{
  "num_hidden_layers": 14,
  "hidden_size": 256,
  "n_experts": 128,
  "experts_per_token": 8,
  "d_expert": 32,
  "d_shared_expert": 0,
  "hidden_act": "swiglu",
  "moe_layers": [1, 2, 3, 4, 5, 6, 7, 8, 9, 10, 11, 12, 13],
  "router_score": "softmax",
  "normalize_top_k": true,
  "routed_scale": 2.83,
  "balance_loss": 0.00214,
  "balance_bias": false,
  "router_z_loss": 0.001,
  "router_noise": 0.1,
  "init_std_router": 0.0148,
  "lr_router": 0.000713,
  "vocab_size": 4096,
  "norm": "rmsnorm",
  "norm_eps": 1e-05,
  "tie_word_embeddings": false,
  "optimizer": "muon_variant",
  "learning_rate": 0.00324,
  "beta1": 0.93,
  "max_grad_norm": 0.5,
  "batch_tokens": [65536, 131072, 262144],
  "max_seq_len": 256,
  "train_tokens": 575300000,
  "max_steps": 4498,
  "dataset": "wikipedia_en"
}
Below are experts of layer 9 (counted from 0) of a mixture-of-experts language model. Rows are named router (the router's row for the expert), gate (a neuron's input weights, with its number), up (a neuron's input weights, with its number), down (a neuron's output weights, with its number) and show model dimensions 128-255. Each number is 200 + 40 x the weight over its row's rms, rounded and kept within 0 to 999.
After each expert's rows: "comes before" lists some tokens at least twice as common just after its tokens as in all text. This comes from a sample of Wikipedia text that the model never trained on. Tokens count by the router's weight.

# expert 9
router,220,123,196,186,194,210,276,252,177,178,141,251,235,127,198,190,218,172,193,206,218,165,166,190,190,208,180,247,188,154,141,146,200,195,231,233,230,203,160,227,169,164,222,170,196,237,180,178,165,209,221,200,180,245,283,204,217,206,145,221,215,227,228,168,262,207,161,219,166,213,151,224,189,258,168,148,264,194,223,237,169,194,249,205,144,159,168,157,203,283,181,222,192,197,185,231,192,218,211,238,246,160,219,189,148,188,185,256,216,203,207,144,202,234,205,236,250,152,151,238,206,153,145,247,237,247,291,164
gate0,243,179,216,248,228,210,194,151,228,233,202,241,212,144,176,224,258,111,206,165,164,172,238,217,189,139,200,272,176,197,189,211,175,231,177,207,183,286,155,168,191,208,183,172,223,200,157,157,184,136,219,250,187,191,179,233,163,209,183,244,190,224,168,169,331,232,225,197,239,196,242,143,195,232,250,200,200,243,223,194,174,202,238,222,184,163,196,176,151,264,200,178,246,207,171,225,219,195,192,167,214,211,221,253,97,213,229,302,234,267,153,143,239,213,198,209,214,237,163,239,244,194,191,138,213,199,217,144
up0,183,187,202,199,138,205,227,194,210,88,245,228,212,168,232,137,162,265,210,133,202,234,135,229,250,132,266,179,193,221,224,216,176,174,202,176,207,140,189,229,328,220,184,153,269,242,237,188,109,206,196,217,184,188,244,206,202,204,199,160,162,181,232,218,179,209,191,186,154,235,171,264,326,151,177,150,269,150,155,190,205,211,210,127,259,239,185,240,185,162,195,150,240,186,199,238,220,182,157,213,173,250,173,151,262,245,204,154,215,172,241,237,159,222,232,152,196,145,202,205,163,226,289,222,201,207,223,236
down0,133,193,222,121,206,204,248,197,191,241,169,147,286,212,310,149,187,251,170,166,161,178,241,202,234,206,169,238,180,211,225,205,131,183,162,233,284,265,242,284,101,227,232,203,244,192,181,220,204,181,245,292,160,201,267,203,189,183,212,168,317,246,216,164,246,186,175,213,231,143,155,232,158,201,257,165,199,231,197,185,147,201,108,197,182,99,266,175,239,222,136,163,186,281,236,177,184,238,117,200,237,197,207,219,266,167,167,172,242,197,185,248,173,206,156,240,174,219,234,231,203,292,153,174,194,214,245,184
comes before: "0", ".", "9", " |", "8", "5"

# expert 65
router,196,179,151,210,168,236,212,271,223,191,145,221,231,103,202,91,211,153,141,219,217,192,221,194,149,202,130,226,190,185,185,192,236,179,211,200,263,231,181,219,169,191,195,198,197,244,178,174,169,205,267,155,129,229,239,249,211,237,223,228,212,229,247,157,272,186,189,228,195,195,154,270,179,206,206,178,207,186,195,218,194,204,231,293,138,176,123,163,238,214,178,195,156,189,182,193,225,265,219,202,225,186,115,116,112,153,82,241,231,136,258,169,237,256,167,270,190,176,209,280,245,163,191,220,206,194,223,194
gate0,202,149,168,182,174,158,215,189,211,256,161,262,230,187,201,175,261,166,206,259,299,212,167,231,317,228,195,180,238,161,211,174,178,126,192,157,178,223,211,135,166,141,162,140,133,243,229,236,221,195,172,216,191,198,205,257,194,215,257,210,204,140,190,191,158,175,174,266,232,278,195,280,149,244,232,221,269,144,230,248,234,215,227,209,209,265,230,196,236,222,192,218,172,182,330,181,217,222,224,215,150,135,180,223,204,163,174,89,215,194,207,194,226,201,172,221,276,173,185,200,209,197,257,126,229,191,172,203
up0,188,206,211,225,189,202,209,237,254,188,142,237,296,160,205,146,186,227,146,238,197,256,210,209,272,145,170,139,228,251,231,143,219,175,200,156,145,238,247,183,176,184,171,197,148,182,201,267,210,241,242,168,198,234,248,219,152,249,245,127,171,181,240,202,217,201,138,243,175,243,217,213,163,213,239,175,238,122,214,287,153,184,300,184,184,242,195,215,215,194,203,194,277,156,244,216,159,180,173,189,186,197,187,175,173,195,215,147,163,204,197,191,142,280,161,233,222,209,230,204,270,150,224,228,186,226,178,224
down0,182,210,129,174,187,184,175,237,116,235,202,225,130,224,171,241,228,259,222,216,201,168,194,245,248,173,238,266,252,191,222,235,200,209,167,176,198,263,211,108,196,180,233,265,197,158,209,187,174,228,205,217,211,122,186,192,179,145,177,197,184,195,162,180,238,229,192,207,212,240,173,241,218,229,185,116,188,185,252,217,298,170,193,228,202,179,218,212,207,134,211,192,165,224,175,121,195,200,170,223,162,221,124,217,229,149,200,245,264,174,213,197,108,227,197,224,211,221,210,123,123,242,235,174,112,119,131,163
comes before: ":", " |", " of", "==", " birth", " by"

# expert 95
router,115,164,156,186,174,262,221,264,213,177,125,226,242,175,174,190,222,173,137,191,227,169,154,209,140,183,177,270,157,201,179,183,207,153,252,227,246,272,189,225,162,199,229,205,220,242,142,143,163,211,287,162,179,234,223,226,222,210,169,196,194,203,281,177,237,200,132,240,203,251,174,235,151,267,185,190,208,174,194,231,142,210,212,204,210,169,184,198,243,220,108,185,172,201,139,218,191,211,230,215,268,173,173,179,173,176,172,241,239,191,278,169,257,199,180,204,229,167,155,297,288,188,144,267,253,237,230,170
gate0,145,271,187,210,269,198,161,213,197,218,238,219,135,158,251,214,262,179,187,154,169,191,240,175,217,212,252,185,214,177,192,180,188,146,229,215,228,174,154,168,220,282,230,147,247,200,212,145,223,209,171,153,244,199,87,248,162,211,297,158,240,171,227,185,155,219,214,178,215,207,142,138,250,252,231,264,160,168,144,253,205,182,186,170,231,159,179,181,191,170,253,228,240,271,213,168,201,197,225,161,242,185,164,242,226,138,191,101,211,230,181,284,229,242,149,247,168,186,182,271,146,204,236,204,258,178,175,191
up0,230,214,166,267,253,205,269,236,188,254,271,211,240,179,204,134,239,237,188,189,264,142,161,206,258,186,201,177,219,231,254,135,244,199,248,210,180,211,236,201,226,159,201,239,211,183,229,198,224,240,172,181,141,212,176,197,191,251,280,223,198,188,242,294,255,235,231,147,204,280,263,126,143,193,193,112,181,174,211,165,151,232,171,170,174,178,263,210,177,240,136,191,254,181,157,223,203,158,231,274,203,218,249,189,290,203,204,241,216,234,261,248,177,267,172,165,216,236,258,179,273,227,180,145,217,182,209,152
down0,217,214,197,202,295,95,175,235,232,108,151,182,238,233,207,181,184,223,151,201,210,243,126,223,233,184,264,162,230,190,179,257,241,202,255,190,230,209,158,146,282,134,236,236,212,249,233,222,183,196,214,170,167,185,184,151,156,217,144,203,241,200,205,248,192,191,249,177,194,159,209,130,208,218,207,147,249,224,204,180,191,244,126,194,103,159,210,240,135,291,270,243,242,188,191,220,179,256,308,203,258,203,120,145,212,214,255,157,150,175,244,282,191,239,197,188,267,222,263,175,207,159,184,167,202,256,230,267
comes before: " the", " a", " his", " its", " an", " their"

# expert 109
router,196,196,137,149,187,203,218,211,165,219,150,249,203,138,172,207,230,135,121,238,203,204,167,214,142,198,152,202,156,163,173,207,222,140,210,211,232,216,164,227,142,205,195,181,203,246,194,184,175,197,265,198,190,205,198,260,221,250,188,230,227,208,246,172,264,237,208,247,145,200,140,233,143,176,163,175,259,172,224,280,146,195,268,284,149,194,122,195,247,251,174,131,149,152,192,205,204,288,237,226,251,136,147,168,109,129,126,205,242,183,229,216,203,227,188,263,183,186,194,186,220,159,171,258,281,208,237,122
gate0,170,208,244,116,121,186,144,154,230,216,195,225,212,132,219,109,173,238,211,199,226,191,222,228,214,230,160,175,167,206,214,215,238,236,140,180,227,193,251,216,188,165,114,166,238,204,171,187,170,232,251,165,213,174,220,170,203,201,199,221,137,235,207,203,228,222,240,219,238,221,124,237,207,195,260,196,174,103,114,275,139,228,197,200,171,186,200,230,122,217,178,250,245,221,174,245,197,220,171,212,163,222,186,175,166,128,170,233,197,162,229,201,266,243,212,256,131,223,216,149,195,186,193,186,221,186,204,216
up0,236,197,179,209,266,178,270,211,232,215,225,178,226,240,122,256,224,210,201,244,237,219,182,187,153,178,243,236,220,214,133,209,179,201,222,201,196,174,164,237,205,254,233,268,209,191,220,159,252,157,156,248,239,171,181,228,266,207,146,196,284,228,163,258,124,173,112,221,154,209,226,152,203,205,141,243,271,277,216,188,289,173,212,155,207,172,169,184,155,195,206,124,164,192,239,153,186,219,236,121,209,237,260,138,240,267,237,223,277,213,198,190,131,257,216,228,230,203,134,271,225,193,165,206,209,175,182,210
down0,241,224,221,253,200,309,236,197,125,175,190,190,286,239,164,195,217,218,246,223,192,276,109,203,243,187,237,216,186,112,194,173,190,133,213,183,225,210,118,176,229,175,132,153,175,286,258,213,205,148,172,190,144,230,185,244,178,204,198,157,191,181,156,207,233,162,198,213,170,182,202,185,206,239,220,186,179,191,251,139,290,177,158,258,170,187,190,147,244,290,182,179,233,211,191,212,220,207,322,223,165,147,139,222,166,263,180,186,205,221,188,222,186,259,139,205,219,156,211,159,178,176,184,187,133,234,184,209
comes before: ":", "-", "==", "|", "=", " by"

# expert 57
router,170,186,145,144,135,242,209,219,188,176,164,231,236,155,164,162,238,139,169,196,190,177,159,198,144,132,167,200,157,175,144,196,198,181,251,234,276,199,157,277,167,174,227,202,199,237,187,199,146,159,203,187,180,276,276,244,173,236,124,194,198,254,281,184,213,163,184,239,191,238,155,197,178,240,183,112,207,174,248,272,177,227,224,244,184,164,161,141,202,194,150,176,154,169,132,247,199,226,195,231,208,148,157,145,202,167,168,224,199,200,226,139,269,248,150,222,223,165,171,228,220,163,218,208,235,227,236,191
gate0,238,195,147,138,129,150,159,204,189,162,158,187,215,188,267,202,207,176,187,179,246,166,178,158,197,152,186,228,203,202,237,216,196,128,229,169,211,275,197,114,219,197,213,196,199,106,212,239,181,139,241,232,193,176,184,278,149,194,247,220,180,134,255,242,224,186,201,310,191,242,251,142,109,219,185,204,161,267,231,177,224,148,148,177,220,276,231,151,230,146,170,137,178,215,187,316,210,194,178,182,205,170,133,219,227,170,177,215,202,179,238,208,196,195,178,244,91,152,181,137,181,224,231,215,233,172,242,255
up0,142,191,192,278,280,219,219,145,201,108,201,242,218,252,120,124,253,203,173,228,213,194,163,210,172,225,211,242,161,216,207,199,191,218,211,184,163,135,230,241,196,189,233,216,289,146,240,129,205,157,163,231,178,239,218,170,208,218,194,159,212,239,245,118,142,153,187,192,165,178,175,172,327,121,194,195,215,185,151,149,207,259,214,224,131,167,176,266,191,225,131,163,209,178,239,199,243,209,153,221,207,219,246,166,165,253,168,180,211,211,240,104,229,225,225,251,243,252,249,262,249,170,233,260,223,182,292,184
down0,191,231,272,176,172,212,172,186,130,124,195,220,134,251,195,233,232,191,168,282,188,234,207,220,156,206,323,150,149,230,190,223,154,194,213,207,181,210,291,186,210,158,199,131,229,139,254,204,205,212,209,298,179,233,159,209,231,196,176,188,222,202,175,221,137,153,194,201,175,240,249,211,158,151,166,182,196,253,281,186,216,180,137,235,189,252,186,212,121,276,131,126,186,190,220,158,262,229,287,191,173,221,152,273,154,184,155,194,250,243,165,113,121,118,98,215,178,224,245,149,202,246,244,140,202,156,230,201
comes before: " a", " the", " of", " as", " an", " well"

# expert 2
router,170,175,194,184,154,251,199,274,220,180,145,240,247,158,122,187,226,146,142,241,224,118,161,227,145,182,186,223,172,190,168,182,255,199,210,269,218,262,180,275,231,203,275,191,242,201,152,168,176,217,274,180,161,208,243,245,182,199,139,209,203,256,218,171,247,235,193,248,193,247,207,251,136,262,193,170,201,205,230,247,134,227,219,219,200,153,219,179,221,227,166,184,176,191,161,255,224,226,250,195,211,189,123,141,175,197,180,251,243,165,226,205,229,231,214,183,222,107,185,273,257,124,146,232,242,201,287,198
gate0,179,224,193,204,171,248,168,185,187,208,194,205,237,228,203,222,87,173,241,219,186,179,187,177,255,126,131,194,204,194,256,203,205,242,214,146,205,236,230,165,178,229,246,203,213,174,220,193,171,223,282,203,151,230,174,166,159,222,142,189,178,143,139,218,221,166,181,182,219,231,132,297,180,206,185,237,205,209,162,183,245,147,223,242,227,288,196,190,213,252,192,273,163,137,186,205,196,164,137,180,240,191,159,246,184,261,241,163,275,218,230,159,259,278,205,200,201,218,186,271,160,124,208,233,256,179,144,200
up0,200,252,231,234,247,195,233,259,221,240,205,179,216,170,118,243,221,239,208,161,191,207,225,223,198,195,247,201,227,234,183,222,211,113,124,121,167,183,175,245,222,231,165,203,123,200,207,192,229,173,288,247,243,134,218,193,193,173,259,230,194,247,263,226,187,203,251,163,192,182,237,201,185,213,168,138,165,210,175,162,194,186,135,149,178,159,237,165,197,123,189,182,212,238,214,196,225,236,202,183,217,211,197,192,258,148,183,217,251,230,216,248,161,134,270,168,212,165,182,240,265,253,264,199,256,121,203,198
down0,220,211,200,222,185,223,278,208,160,184,193,180,103,152,231,181,214,244,190,171,148,198,237,218,187,178,208,254,185,153,177,151,174,232,177,149,209,230,144,229,165,223,228,180,175,185,111,205,195,234,211,175,213,271,216,245,242,199,187,162,219,217,267,145,187,129,212,145,167,207,116,250,225,232,245,159,226,159,137,208,177,261,251,205,137,206,186,192,246,241,243,188,158,234,187,159,164,184,183,245,229,84,249,234,144,164,171,233,209,147,256,181,209,227,234,246,192,256,179,161,155,173,144,217,154,257,214,148
comes before: " the", " ", " a", " his", " this", " B"

# expert 84
router,150,168,168,173,161,257,250,244,142,196,186,235,237,170,206,144,322,141,133,227,278,189,144,216,172,119,132,219,121,191,204,184,246,122,232,199,242,231,164,212,132,200,220,127,206,241,208,136,193,138,235,137,176,221,205,275,205,200,189,259,199,194,222,163,204,248,208,264,153,198,142,193,185,209,155,208,263,200,219,280,190,203,224,282,212,219,147,180,243,291,145,167,144,181,197,193,225,283,247,224,228,166,131,169,129,166,138,219,259,160,227,155,299,250,183,233,212,167,178,247,264,161,143,213,230,196,217,210
gate0,194,169,170,171,188,260,90,267,206,188,221,191,254,239,211,215,196,138,258,219,258,255,199,152,229,164,243,176,117,186,256,167,171,181,183,256,194,231,181,168,196,244,150,188,239,181,180,163,176,202,176,171,171,201,162,270,189,266,164,209,141,221,266,182,227,159,240,168,226,195,173,150,196,213,212,267,242,222,235,216,242,212,182,278,236,223,244,226,223,198,220,209,131,160,249,179,256,180,219,195,254,179,219,139,149,200,148,257,135,157,256,193,238,217,148,243,200,171,250,204,204,189,139,133,118,142,133,192
up0,212,251,233,170,200,222,189,223,211,169,231,255,220,228,216,191,276,220,178,148,147,152,214,199,216,174,247,221,206,224,216,184,242,211,179,265,191,173,187,171,242,168,162,120,179,279,160,284,169,190,170,230,264,206,228,266,158,174,182,176,243,208,151,107,198,133,248,196,228,210,143,213,246,164,242,179,163,237,291,113,227,105,186,241,139,197,161,178,246,235,265,181,188,219,184,219,154,213,294,217,223,223,208,155,135,171,144,191,168,205,246,155,240,193,226,93,208,178,291,177,206,198,216,179,161,180,224,186
down0,193,98,247,185,203,151,254,191,210,157,177,182,177,80,171,201,139,192,142,202,244,228,177,254,183,197,124,237,263,190,207,189,164,160,225,162,200,231,217,188,145,240,213,233,223,208,115,271,238,282,187,177,195,123,282,206,202,228,162,221,197,275,214,206,220,212,187,191,168,178,264,256,201,191,206,177,160,165,208,177,132,247,228,207,186,112,222,231,215,168,124,256,197,222,179,236,147,247,136,200,114,185,212,196,172,141,146,274,260,191,152,185,159,223,227,222,182,197,158,209,164,203,230,218,241,209,282,155
comes before: ",", "\"", " |", " (", "'", " and"

# expert 36
router,164,180,181,170,182,217,286,252,149,171,172,236,263,147,142,167,233,188,168,276,230,197,175,209,152,184,165,241,181,149,144,128,225,176,213,222,250,225,159,209,174,191,190,111,209,214,184,145,127,177,218,188,175,220,262,236,248,240,195,234,225,262,198,180,225,200,205,226,134,212,161,278,183,204,202,171,258,135,231,222,154,207,276,208,158,200,164,191,220,239,191,171,213,188,173,200,239,236,224,198,227,192,165,172,143,164,134,248,228,173,214,153,206,253,180,247,226,139,171,260,222,125,165,255,212,265,224,181
gate0,150,246,178,210,244,200,217,178,180,200,243,242,202,204,150,290,217,153,166,274,136,204,176,241,201,198,178,301,138,119,175,135,247,243,212,191,174,246,201,149,125,250,247,198,126,101,238,184,150,191,219,124,187,217,169,197,184,241,202,199,221,220,197,119,192,186,277,224,198,180,202,149,181,189,178,165,196,215,210,276,138,144,233,174,264,260,125,204,210,212,165,170,115,227,190,229,241,242,203,181,204,160,223,239,235,180,172,231,247,170,140,195,227,189,275,162,213,281,230,230,186,161,242,267,226,244,176,171
up0,234,206,201,228,220,166,208,114,148,237,259,189,160,281,244,272,239,185,198,220,158,159,182,200,203,154,221,276,141,137,253,175,148,243,208,204,200,186,225,157,139,184,286,252,183,142,245,231,176,192,162,152,210,179,212,197,213,202,202,232,263,171,205,123,211,225,282,212,254,218,250,127,165,180,225,153,198,248,210,226,202,202,307,208,218,276,147,175,211,204,154,227,170,211,150,155,201,179,164,148,229,184,208,231,192,164,200,181,271,203,158,150,159,202,240,164,197,241,178,180,181,216,294,191,226,231,238,203
down0,174,275,271,198,215,153,146,167,194,216,221,139,184,205,215,155,192,221,202,221,83,241,178,219,125,240,240,185,185,187,177,212,178,193,93,230,246,182,206,158,264,267,194,167,167,154,179,271,303,156,208,227,219,155,173,117,127,244,190,158,268,200,201,149,137,184,185,229,248,205,171,212,278,103,195,282,207,220,215,148,202,191,255,169,155,178,159,234,276,204,212,193,224,141,209,211,213,174,164,136,157,200,180,204,206,213,217,147,189,191,108,161,194,191,200,186,179,233,97,191,284,178,242,189,195,225,159,245
comes before: " |", "0", ".", "–", "8", ")"

# expert 14
router,150,171,158,146,211,218,211,250,175,191,165,215,235,158,217,158,257,172,170,235,224,163,196,237,138,168,206,249,174,190,142,204,285,181,206,208,209,234,142,255,134,187,297,210,234,219,144,184,162,194,214,154,113,265,268,198,246,250,122,218,225,229,200,170,225,213,145,272,205,226,156,253,217,200,157,179,234,211,285,186,136,243,237,182,151,176,166,174,236,220,156,170,188,174,159,238,226,270,295,218,210,183,178,197,183,165,170,256,217,181,269,170,255,236,183,205,241,188,166,240,252,147,168,241,215,233,281,200
gate0,187,131,250,144,152,283,203,204,188,204,201,156,156,188,214,82,189,230,160,213,207,258,226,209,193,184,157,198,121,224,166,157,194,186,158,230,219,166,235,218,192,247,180,249,244,142,163,162,167,178,220,222,176,246,149,210,236,164,143,273,196,157,173,217,217,180,189,236,205,149,225,222,257,163,246,190,231,249,262,232,85,205,154,190,184,161,238,201,191,206,236,205,181,214,231,235,227,228,134,226,187,216,250,230,144,278,117,240,189,157,209,154,271,233,189,169,140,179,144,269,278,223,143,209,226,197,154,173
up0,95,145,260,241,208,216,233,212,226,149,231,178,192,236,274,130,184,202,105,247,195,284,217,202,204,192,203,209,162,194,142,180,191,227,173,165,216,211,219,203,166,254,180,267,214,116,233,124,182,260,306,193,162,236,236,157,267,215,170,240,180,151,159,188,223,149,170,177,173,161,107,216,214,214,255,229,197,195,201,280,153,180,195,233,227,150,239,231,193,183,193,143,187,226,183,174,207,276,163,206,150,229,267,235,204,229,115,262,175,179,186,170,245,218,227,166,192,160,145,201,209,212,205,231,203,250,228,243
down0,226,184,235,192,274,283,179,200,183,225,244,230,210,220,169,173,184,207,204,188,195,151,219,154,154,154,157,239,135,197,175,245,184,185,252,160,68,147,245,130,280,262,187,235,231,293,190,206,234,228,221,203,277,283,172,188,229,186,190,293,138,154,160,200,178,247,154,158,214,167,228,252,195,212,190,310,229,227,121,246,238,209,176,207,151,243,201,260,217,198,230,225,171,171,213,224,194,170,224,160,170,209,142,239,194,238,207,168,214,221,146,290,114,185,208,128,269,228,254,172,264,198,196,163,193,186,135,147
comes before: " and", " the", " which", " a", " but", " was"

# expert 27
router,176,166,195,182,167,246,233,280,176,169,159,266,232,189,198,167,256,170,189,228,209,173,163,207,173,159,127,266,104,173,194,154,258,155,216,216,191,230,155,205,137,171,246,138,256,218,186,132,152,172,216,186,199,224,274,232,188,192,184,269,246,226,226,172,216,218,183,229,207,206,191,271,186,216,162,152,244,191,282,270,174,221,251,215,186,113,190,173,210,270,186,185,132,173,150,186,190,247,276,257,205,187,181,189,180,189,178,220,213,175,236,196,228,241,179,205,231,118,176,196,213,95,121,209,206,221,296,178
gate0,232,246,254,217,218,156,179,210,188,190,182,204,231,291,203,161,189,251,152,152,170,223,167,234,132,156,166,274,164,224,263,144,197,205,214,262,233,178,234,163,168,186,222,246,219,227,146,187,228,169,184,148,187,83,149,265,209,219,139,125,156,251,190,238,205,156,114,157,236,272,185,231,146,257,196,196,178,188,223,192,198,227,199,167,144,278,213,200,155,151,240,155,186,180,145,212,147,131,169,162,234,218,163,177,143,231,119,155,268,229,282,160,240,187,188,130,168,233,210,217,212,185,147,185,192,233,230,228
up0,260,262,184,233,191,153,186,224,242,177,176,159,286,260,243,181,178,248,194,122,178,232,201,223,178,144,187,286,221,240,208,156,196,178,213,240,175,238,240,137,179,241,219,240,179,170,194,176,214,173,185,157,178,72,158,221,169,184,134,111,154,242,223,182,196,215,159,197,224,239,195,231,192,239,159,264,176,227,182,220,180,251,272,211,204,252,153,247,144,181,222,149,191,236,161,186,173,153,209,172,214,252,160,215,98,220,118,177,245,192,188,145,214,214,212,144,127,200,224,232,176,209,193,152,149,160,211,163
down0,247,268,191,185,239,125,171,165,241,273,155,208,160,222,234,206,180,234,172,192,169,203,153,173,214,235,66,251,175,259,231,275,247,191,191,137,226,105,209,156,244,217,195,224,218,229,234,193,188,214,182,228,206,171,195,259,212,210,229,274,216,197,192,254,159,215,196,177,227,199,266,214,131,178,202,177,225,183,212,272,161,170,168,174,170,230,193,177,162,210,214,200,267,157,226,218,198,221,202,285,187,231,202,218,236,149,153,168,223,213,200,220,162,164,113,145,172,199,220,142,164,140,246,144,178,177,302,146
comes before: "0", "1", "2", "9", "8", "6"

# expert 8
router,165,189,116,160,213,230,209,227,169,188,157,228,222,133,142,159,254,158,195,296,209,112,181,228,108,160,196,252,147,170,172,203,253,159,231,211,253,240,122,238,206,167,238,195,220,215,143,186,142,155,227,159,127,265,238,228,224,217,154,263,214,291,181,184,259,216,196,261,215,213,174,224,169,237,175,214,209,172,266,193,199,230,237,182,160,210,183,192,228,223,187,138,181,175,190,210,257,240,286,221,223,193,141,160,197,171,154,231,240,172,235,135,239,267,174,209,221,182,178,248,243,165,158,235,206,241,267,197
gate0,224,151,200,221,222,175,163,168,155,250,196,189,265,185,241,180,220,165,237,123,218,152,172,230,189,301,212,318,205,221,169,175,215,206,179,196,204,275,206,165,164,180,242,247,281,234,185,184,122,280,260,152,196,201,274,150,211,192,170,254,158,260,172,223,203,182,142,167,216,171,138,176,213,215,219,188,177,173,222,265,202,194,153,129,257,221,153,206,220,217,194,210,239,145,208,202,117,176,196,211,122,170,218,251,166,224,129,222,213,153,266,209,230,238,222,153,249,237,187,195,196,134,128,231,167,153,251,130
up0,190,237,211,194,168,195,216,221,202,149,259,214,165,252,195,190,174,228,184,265,231,245,208,218,243,131,160,96,181,210,164,204,237,194,279,246,227,127,129,212,231,186,186,217,130,155,190,232,265,161,169,188,219,179,158,221,164,246,199,207,173,160,175,238,178,181,262,230,156,234,206,232,234,208,155,178,271,241,196,183,214,170,256,242,167,182,227,179,195,158,251,182,245,219,182,174,190,252,264,185,256,256,144,183,291,169,252,177,204,196,169,238,216,165,174,271,183,191,237,212,162,174,248,233,246,258,147,265
down0,246,148,257,220,167,183,195,225,132,232,183,271,225,187,166,158,139,199,199,192,166,200,175,164,162,237,211,207,164,202,161,148,253,276,197,160,162,224,166,193,204,173,152,228,189,175,184,104,180,200,202,150,128,144,122,243,217,171,196,149,167,226,310,247,267,149,216,179,234,172,201,258,236,190,181,188,215,163,160,257,198,148,155,246,105,180,239,212,155,196,216,168,201,193,174,212,215,227,204,184,220,230,170,166,163,173,245,185,277,217,246,206,150,199,299,242,175,160,188,190,140,277,207,137,214,231,198,124
comes before: " ", "\n", " and", " which", " but", " where"

# expert 7
router,156,180,153,195,199,215,217,229,204,200,156,257,217,74,183,166,214,129,134,195,212,177,217,211,172,194,154,218,181,182,167,221,235,178,195,223,262,180,144,186,177,226,224,181,187,254,178,177,177,225,262,181,184,193,235,260,209,230,172,233,216,223,259,163,217,226,172,239,97,187,206,247,170,206,214,201,269,144,213,239,176,259,248,246,158,215,152,175,240,218,152,100,165,168,210,182,222,211,266,213,250,171,162,89,116,130,96,254,232,178,230,189,208,245,162,267,207,172,200,266,248,132,197,250,249,218,226,177
gate0,179,182,234,189,149,211,174,210,213,177,249,257,147,191,193,246,182,178,180,242,168,144,183,271,223,277,244,215,236,158,256,174,213,205,178,217,250,164,144,156,182,161,244,186,167,207,109,122,176,234,165,268,207,231,152,191,200,203,140,223,302,219,170,206,76,223,222,162,185,126,103,207,164,220,253,207,129,227,173,132,215,114,205,218,123,155,227,206,115,159,127,236,176,243,251,159,196,186,217,249,203,195,222,162,107,172,177,170,148,165,197,191,172,209,181,182,191,196,181,188,225,260,151,256,213,257,225,240
up0,201,216,188,268,209,208,208,166,180,257,212,163,212,243,196,143,227,246,197,115,251,228,152,145,175,141,203,166,153,205,146,147,184,189,218,258,162,294,230,231,162,185,133,249,229,170,266,273,206,238,258,173,159,215,221,222,204,201,174,192,160,204,271,157,256,259,184,138,182,226,251,240,194,188,147,204,196,149,225,199,123,219,239,192,209,184,261,181,309,268,257,227,248,206,201,219,234,134,214,215,239,213,171,249,230,215,266,249,225,235,189,183,223,172,196,252,189,198,252,205,199,190,208,209,166,162,209,143
down0,187,228,214,197,189,168,145,201,225,138,254,227,186,214,162,197,211,262,226,244,127,144,201,193,190,176,213,153,187,217,200,182,150,176,220,185,198,206,269,178,177,205,208,126,195,217,177,230,265,177,120,241,153,180,197,203,160,257,195,196,197,219,227,219,273,137,191,196,255,225,182,174,159,154,220,200,246,210,112,232,119,133,146,160,234,150,277,178,224,179,251,155,272,204,201,183,182,228,162,185,245,191,160,219,210,150,171,197,205,248,225,223,227,271,156,240,166,254,165,216,230,187,121,158,258,219,200,168
comes before: ":", " |", "-", "\n", " ", "="

# expert 114
router,168,149,165,168,175,223,270,251,163,163,158,242,266,153,200,165,228,189,113,247,260,162,179,179,196,161,137,237,173,208,143,189,233,184,262,243,243,222,163,220,165,156,231,155,231,211,182,151,211,183,208,125,162,226,245,238,234,203,192,231,220,199,210,124,269,185,185,211,187,214,123,190,189,205,205,183,269,198,224,256,195,221,310,230,195,160,134,210,211,245,178,170,137,192,165,172,194,258,245,249,237,192,175,206,184,185,157,205,210,195,250,173,207,233,193,225,213,160,172,223,202,146,114,195,273,194,258,174
gate0,105,249,175,113,159,122,224,203,166,210,193,197,191,200,194,215,256,219,191,180,188,296,180,253,221,150,224,219,157,257,180,201,235,250,214,223,180,211,270,207,155,212,116,134,249,208,185,229,206,239,173,173,211,244,222,226,244,151,263,152,225,155,181,286,255,239,194,171,203,200,73,187,122,210,189,206,274,271,263,267,227,261,131,226,198,189,242,188,237,211,182,194,247,209,204,176,199,215,185,173,130,185,220,212,191,147,165,192,249,241,242,137,273,195,163,215,179,223,197,240,124,202,252,167,207,187,162,207
up0,202,177,212,175,146,261,183,240,219,274,207,235,223,246,176,202,222,256,194,214,197,181,245,135,156,235,227,197,214,303,238,229,214,186,232,229,212,205,263,188,211,173,220,177,178,215,143,221,220,241,229,245,212,183,177,144,225,251,243,121,191,251,262,266,137,181,198,160,140,154,181,162,199,257,170,189,180,137,208,176,296,164,233,183,238,150,215,205,176,179,263,186,216,246,226,177,120,147,205,202,198,155,168,172,226,184,174,223,227,186,197,218,142,232,116,242,197,181,170,177,209,196,173,187,191,245,181,98
down0,101,216,265,246,150,237,168,115,191,162,153,177,130,144,222,293,220,156,201,198,160,222,194,184,258,124,187,196,201,223,209,213,226,171,137,248,208,213,209,200,227,254,239,117,272,194,236,309,144,156,165,263,255,211,197,172,174,204,204,163,208,174,221,200,171,201,179,185,224,225,162,172,187,274,169,215,220,205,175,185,242,268,273,184,221,173,105,205,234,210,232,156,227,230,163,231,134,161,230,244,187,250,250,147,196,216,222,227,264,216,225,151,214,256,131,245,152,185,179,204,244,132,240,163,176,147,191,188
comes before: "0", " |", "9", "–", ".", "5"